{"d_shared_expert": 0, "router_score": "softmax", "normalize_top_k": false, "routed_scale": 27.9, "balance_bias": false, "init_std_router": 0.00684, "norm": "rmsnorm", "beta1": 0.95, "max_seq_len": 1024, "dataset": "wikipedia_en"}
Below are experts of layer 8 (counted from 0) of a mixture-of-experts language model. Rows are named router (the router's row for the expert) and show model dimensions 0-63. Each number is 128 + 32 x the weight over its row's rms, rounded and kept within 0 to 255. Numbers have three digits each.
After each expert's rows: a language model's description of what the expert responds to; "comes before" lists some tokens at least twice as common just after its tokens as in all text. This comes from a sample of Wikipedia text that the model never trained on. Tokens count by the router's weight.

# expert 39
router:159093095098102157093092096163096090093091096101165157160098102103092165158092160094103092151166163093101167158094153097163095158091092163160152101091151161095156164168156104128093162094162163
What it handles: Word pieces like ar, or, ut, ook in film, music and sports text: Stars, MetroStars, Class, Hutchinson, wasn't.
comes before: "c", "g", "in", "s", "ri", "ter"

# expert 7
router:161093091104090162093094106159098094100098096096159160155095104097092158162092160096090099147166163092104162159097163093166103165096099165166154103097158161092160164159157101110097161101162167
What it handles: Short inner syllables of proper names and foreign words, often in tables or lists, such as St-u-art, R-en-é, Sch-u-bert, P-ak-istan.
comes before: "ution", "pt", "d", "ed", "a", "art"

# expert 30
router:161092095098092163096100100165097096096096096102157158162097101091092164161090164094097097145165166092108163157094159091166101160094092158162147101098161161093163159166157101117095164098158162
What it handles: The piece "vent" in event, events and eventually, "st" in outstanding, and the word St before saint and place names.
comes before: "ual", "s", "e", "r", "ous", "ru"

# expert 3
router:157099092100086159089093105165105093097088099097157155158096103093090160163094163091088095146161161091114166162101164099169099158095094164169152098099152156085159163168157101107097167096165167
What it handles: Mixed bag: the prepositions to and into, word endings like ife, ire, ath, digits in tables, and question-mark placeholders.
comes before: " the", "ision", "6", "it", ";", "ing"

# expert 56
router:156094102098092159099101103166098093097090094095155156154092101095088163165090164091095098146166164093103166157096163090165100166100097161158155097095151162088161158160155103106095165093163167
What it handles: Periods ending sentences, often before The, He or It, plus table pipes and capital letters starting a cell.
comes before: "\n", " The", " He", " In", " It", " A"

# expert 44
router:158094095098093162091097100165097096098089090102165157157091101097094161162088158094095094145165161091108162158096160093162096158094093162168148101095153163089159162162157099124101162093161163
What it handles: Prepositions and function words like in, over, during, such, where in narrative prose, plus igh in high.
comes before: " the", "==", " a", "The", "In", "==="

# expert 1
router:156097094094090158105102100162091094098104093104158160160096102104089159160088162093095098142157162093112164154098167094164100166097094164165155102099157162092159161167158100113096160101165166
What it handles: Pipe separators ending table rows, numbers in sports tables, and word pieces after prefixes, such as over-b(oard), Legisl-ative, that.
comes before: "\n", " ", "m", "b", "el", "ish"

# expert 27
router:158093095096092156095099105161100091092090093100160159157097106096099159160092162097091097146160162093107160162096159092160102164093093158169158100093159160087160159164154098114099164098157165
What it handles: Line breaks after section headings and infobox lines like Date of birth, plus endings such as approximat-ely and spec-ies.
comes before: "-", "\n", "=", "|", "==", "==="

# expert 54
router:161095093102093161097096107160099093094094095100160154155094099094093158159092158094091098150161162095104162161094165090159098163092092164163150102093156164087165162165161100119096159094166166
What it handles: Middle stems after im, c or dam, such as im-ag-es, c-rit-icism, dam-ag-e, p-ag-es, plus the word only and exc-use.
comes before: "or", "ic", "es", "ical", "er", "ad"

# expert 57
router:163096097098095158094094102162096098096093097102159156157098105096093158166090161093094099145159166094109162162096161095160101163092096164168150100098154165088160161159156098116101169097162162
What it handles: Inner letters of common words, especially d in Middle, all in called, n in Technical, v in advanced, eng in engaged.
comes before: "ine", "le", "les", "id", "ir", "it"

# expert 14
router:161094096097097157096095101166098098097091096097159155158096101096095161159096161096090095144160167092102163157097162098166100165092094157169147096094160161089157163160154101125093163097161162
What it handles: The d in Mid-d-le (Middle East, Middle School, Middleweight), ign in signed, en dashes, closing quotes, and mojibake bytes.
comes before: "ific", "le", "et", "ed", ".", "ers"

# expert 40
router:158096094100097163089092101161097092099090094100157160157092104096093160161094160092092097147160165090109159163099161096165096157090095169165150096096157160086156162166160105123096165099161165
What it handles: Commas, periods and line breaks ending clauses or headings, plus word endings such as -ations, -gh in daughter, intern-et.
comes before: "\n", " and", " The", "The", " but", " with"

# expert 25
router:154094090089096157093088096158100095096093100099159158162098101092092164161093167094097094152161167090109164156088155093164090158090098159170151105097156159095157152159156100117097163100168161
What it handles: Pipes, line breaks and digits in numeric tables like election results and league standings, plus word starts like Re, Con.
comes before: " |", "|", "-", " 0", "6", "7"

# expert 63
router:164091099097090157094096099162106097096097097101158160154096101098091158156089162092099094149169162092108159163095163090161098168098099166165147101094159161092159164164161103131096168097160165
What it handles: Pieces following short prefixes, especially gr in Ingram, Ingrid and stit in Institution, plus h in exhibitions, io in Radio.
comes before: "am", "ib", "em", "ess", "ut", "el"

# expert 50
router:183136121133118143121108079173011070135106110107120217116124069024100143143083181119122098129148138122084151222080151119132118150136016143148161061111119131106136134142129085164112127105116138
What it handles: Prepositions after verbs or nouns in prose, such as in after born and raised, of, to, on, for, at, from.
comes before: " the", " a", " his", " an", " B", " 18"

# expert 20
router:164096097097098165101097100159099092102094098101159159157096096096101164160097158091091097158164169100108163162092162093164104159096097163168153098095158160091155157158157099116101166100157157
What it handles: Line breaks and pipe separators in numeric tables such as baseball game logs and election results, plus the c in Mc-names.
comes before: "|", "-", "\n", " |", " ", " 0"

# expert 52
router:163093097095089156094100099159098101100095095097158157157096103102096163163097166097094097146161164097106166161099161093164103162091099167165150098095161163093162159158159099126092163095161163
What it handles: Markdown table separator |--- after Legend or header rows, plus word starts like qu in quality, we in Commonwealth.
comes before: "|", "al", "ick", "ight", "est", "ar"

# expert 67
router:161096101094091162103096103163098096099093090098165162156097102095096164165094165092096098146162165092107163161102162089165099159098094158164151106092153162093159167159158097118093161097166165
What it handles: The words de and to, hyphens, qu in quarterfinals, @ in schedules, and pieces like n-ational, F-ilm, de-veloped.
comes before: "ath", "velop", " L", "2", "19", "."

# expert 16
router:165091092090094158102097101163098098095095099098160160159094100092094163162096165101100095143157164096107161160100163092156099164092091166166155098094156158089160160162155097112098166097159159
What it handles: Word-initial pieces me, pe, Me, and Y starting longer words, such as me-eting, me-aning, pe-ople, Me-anwhile, Y-ou.
comes before: "ople", "g", "et", "an", "as", "n"

# expert 53
router:158091093105096161094098106157100098093092090099158161157096098096096163160089159093094096147165163094105164154100163093168096165092091163163148102092159161095163164162161101117099160098161162
What it handles: Endings of words like rele-ase, gr-oup, ro-les, record, R-ost-er, often in music release or election-table text.
comes before: "s", " of", " |", ",", "ed", "."

# expert 35
router:164096099098090155096098104159094094095087091101156161159095104099095157159093157092095100147165161092107159161094163095164099165097090160170156095097157161095161161159160101115095167101164162
What it handles: A lone d starting a word (d-etails, d-etermined) and ich inside surnames like Carmichael, Nichols, Kuzmich.
comes before: "\n", "ue", "ep", "a", "ate", "r"

# expert 61
router:162093095103094160088100103159106091100091096099163155151088099097093167159098158093104094160166169084111159156095168084161108167093093157158156100101156158094151164165158100102096169093161162
What it handles: Line breaks after headings, list items and table rows, plus capital letters like T, opening table codes and species entries.
comes before: "|", "\n", "-", "==", "The", "==="

# expert 17
router:163095095099097158100094103166100094093092092097163156153095109096094162162096160090093097147164165095109159159098158095166097160091099162165153098097155160096163161158157097114096165094161158
What it handles: Second pieces of words right after an initial letter or short stem, such as L-ith-uanian, M-od-e, Z-od-iac, m-eth-ionine.
comes before: "e", "es", "A", "ed", "ern", "od"

# expert 22
router:157095100100090163089095103154100087096092095104159160154097107101094158164090164094106089147168165087107161167094153088162102163099093163171153108092150166089152164159154101121099164098154163
What it handles: The preposition in, pro- and develop stems, and middle pieces of words, such as F-ound-ed in infoboxes, to-wn, pro-gr-amme.
comes before: " the", "duc", "du", "v", "gr", "ation"

# expert 42
router:160097099097090160095094098158095091094089096100162163154090106096091166167095159095097095143161167094105159162094161095163098163096092164163153101096158156093161160163160100115095164097163163
What it handles: Word pieces inside foreign names and table entries like Séri-e A, Ib-n, plus In and ober from October.
comes before: "t", "stit", "g", "ternational", "and", "ated"

# expert 4
router:158095094098095163097090100162099089097092094103162157157091110104092160162091155100105091154160165089105166166093152100166100158093092161167159097092156159096162161153155098109099165103166164
What it handles: Three groups: " and" joining clauses after a subject or comma, the piece "ank" in Yankee, and byte pieces of Japanese katakana text.
comes before: " |", "ass", " been", "ing", "way", "m"

# expert 2
router:166097100099097160100092102163104098101093095101155161156092107098088158160098166099105100148163162088109171172089161095168102168099088161165146104093151153095158160162151102118093160098160156
What it handles: The pronoun I in text, plus single capital letters opening acronyms or names, such as ITF, IEEE, HBO, UMH.
comes before: "I", "m", "S", "T", "ran", "uro"

# expert 64
router:162093099102094165093093101158099096098094093100156156156095100099094160163094159094090100148165165091108161157096155093159105161092092159167151098094156159090161162163154101118093165099162164
What it handles: The ue in due to, er in Border or enter, S in Somalia, and commas or colons in lists and infoboxes.
comes before: " to", "ior", "ell", "an", "to", "pr"

# expert 55
router:152116129116118108121101060152137101105083079097154134234125081079137149164117106137133077143128131073110160130126150105128117147132100160132189070123255150145132125169141122112118165113154147
What it handles: Possessive 's after names and Women/Men, plus nationality or place endings like ese, ian, American, German, Cincinnati.
comes before: ",", " |", "'s", ".", " and", " ("

# expert 19
router:157094092097092159096097103160099092095085101097155161161097108093093167161092160096088098150158165087105163160099161097167098162098094167165148101094149156089157164166160099121100162098166162
What it handles: Closing or middle pieces of words after prefixes like Re or pre: Review, previously, Semifinal, Round, acquisition, shipping.
comes before: "s", "ew", "ous", "ed", "ly", "ter"

# expert 49
router:160096095104095158096095102161103096097086096098151159157095106100090160159094155095087098146158167091110159158096169095161104165095088168168149097093159153091162161168161095115097161098155163
What it handles: Endings ia, a, ian inside names and places (Xiaochuan, Kenya, Zinia) and trailing digits of numbers in tables.
comes before: " |", "\n", ".", " (", "′", " and"

# expert 32
router:157094093093097158096098106167097093095089098105159153150098101105089163163094159093086093147159163096111165153096159091160105164099093157157149097097150163094159164162155097105097159099167164
What it handles: Single digits in table cells like 6 or 4, plus pieces after s or sh: co-sponsored, switch, Shusha, IPA symbols.
comes before: "port", "–", "7", "ec", "6", "8"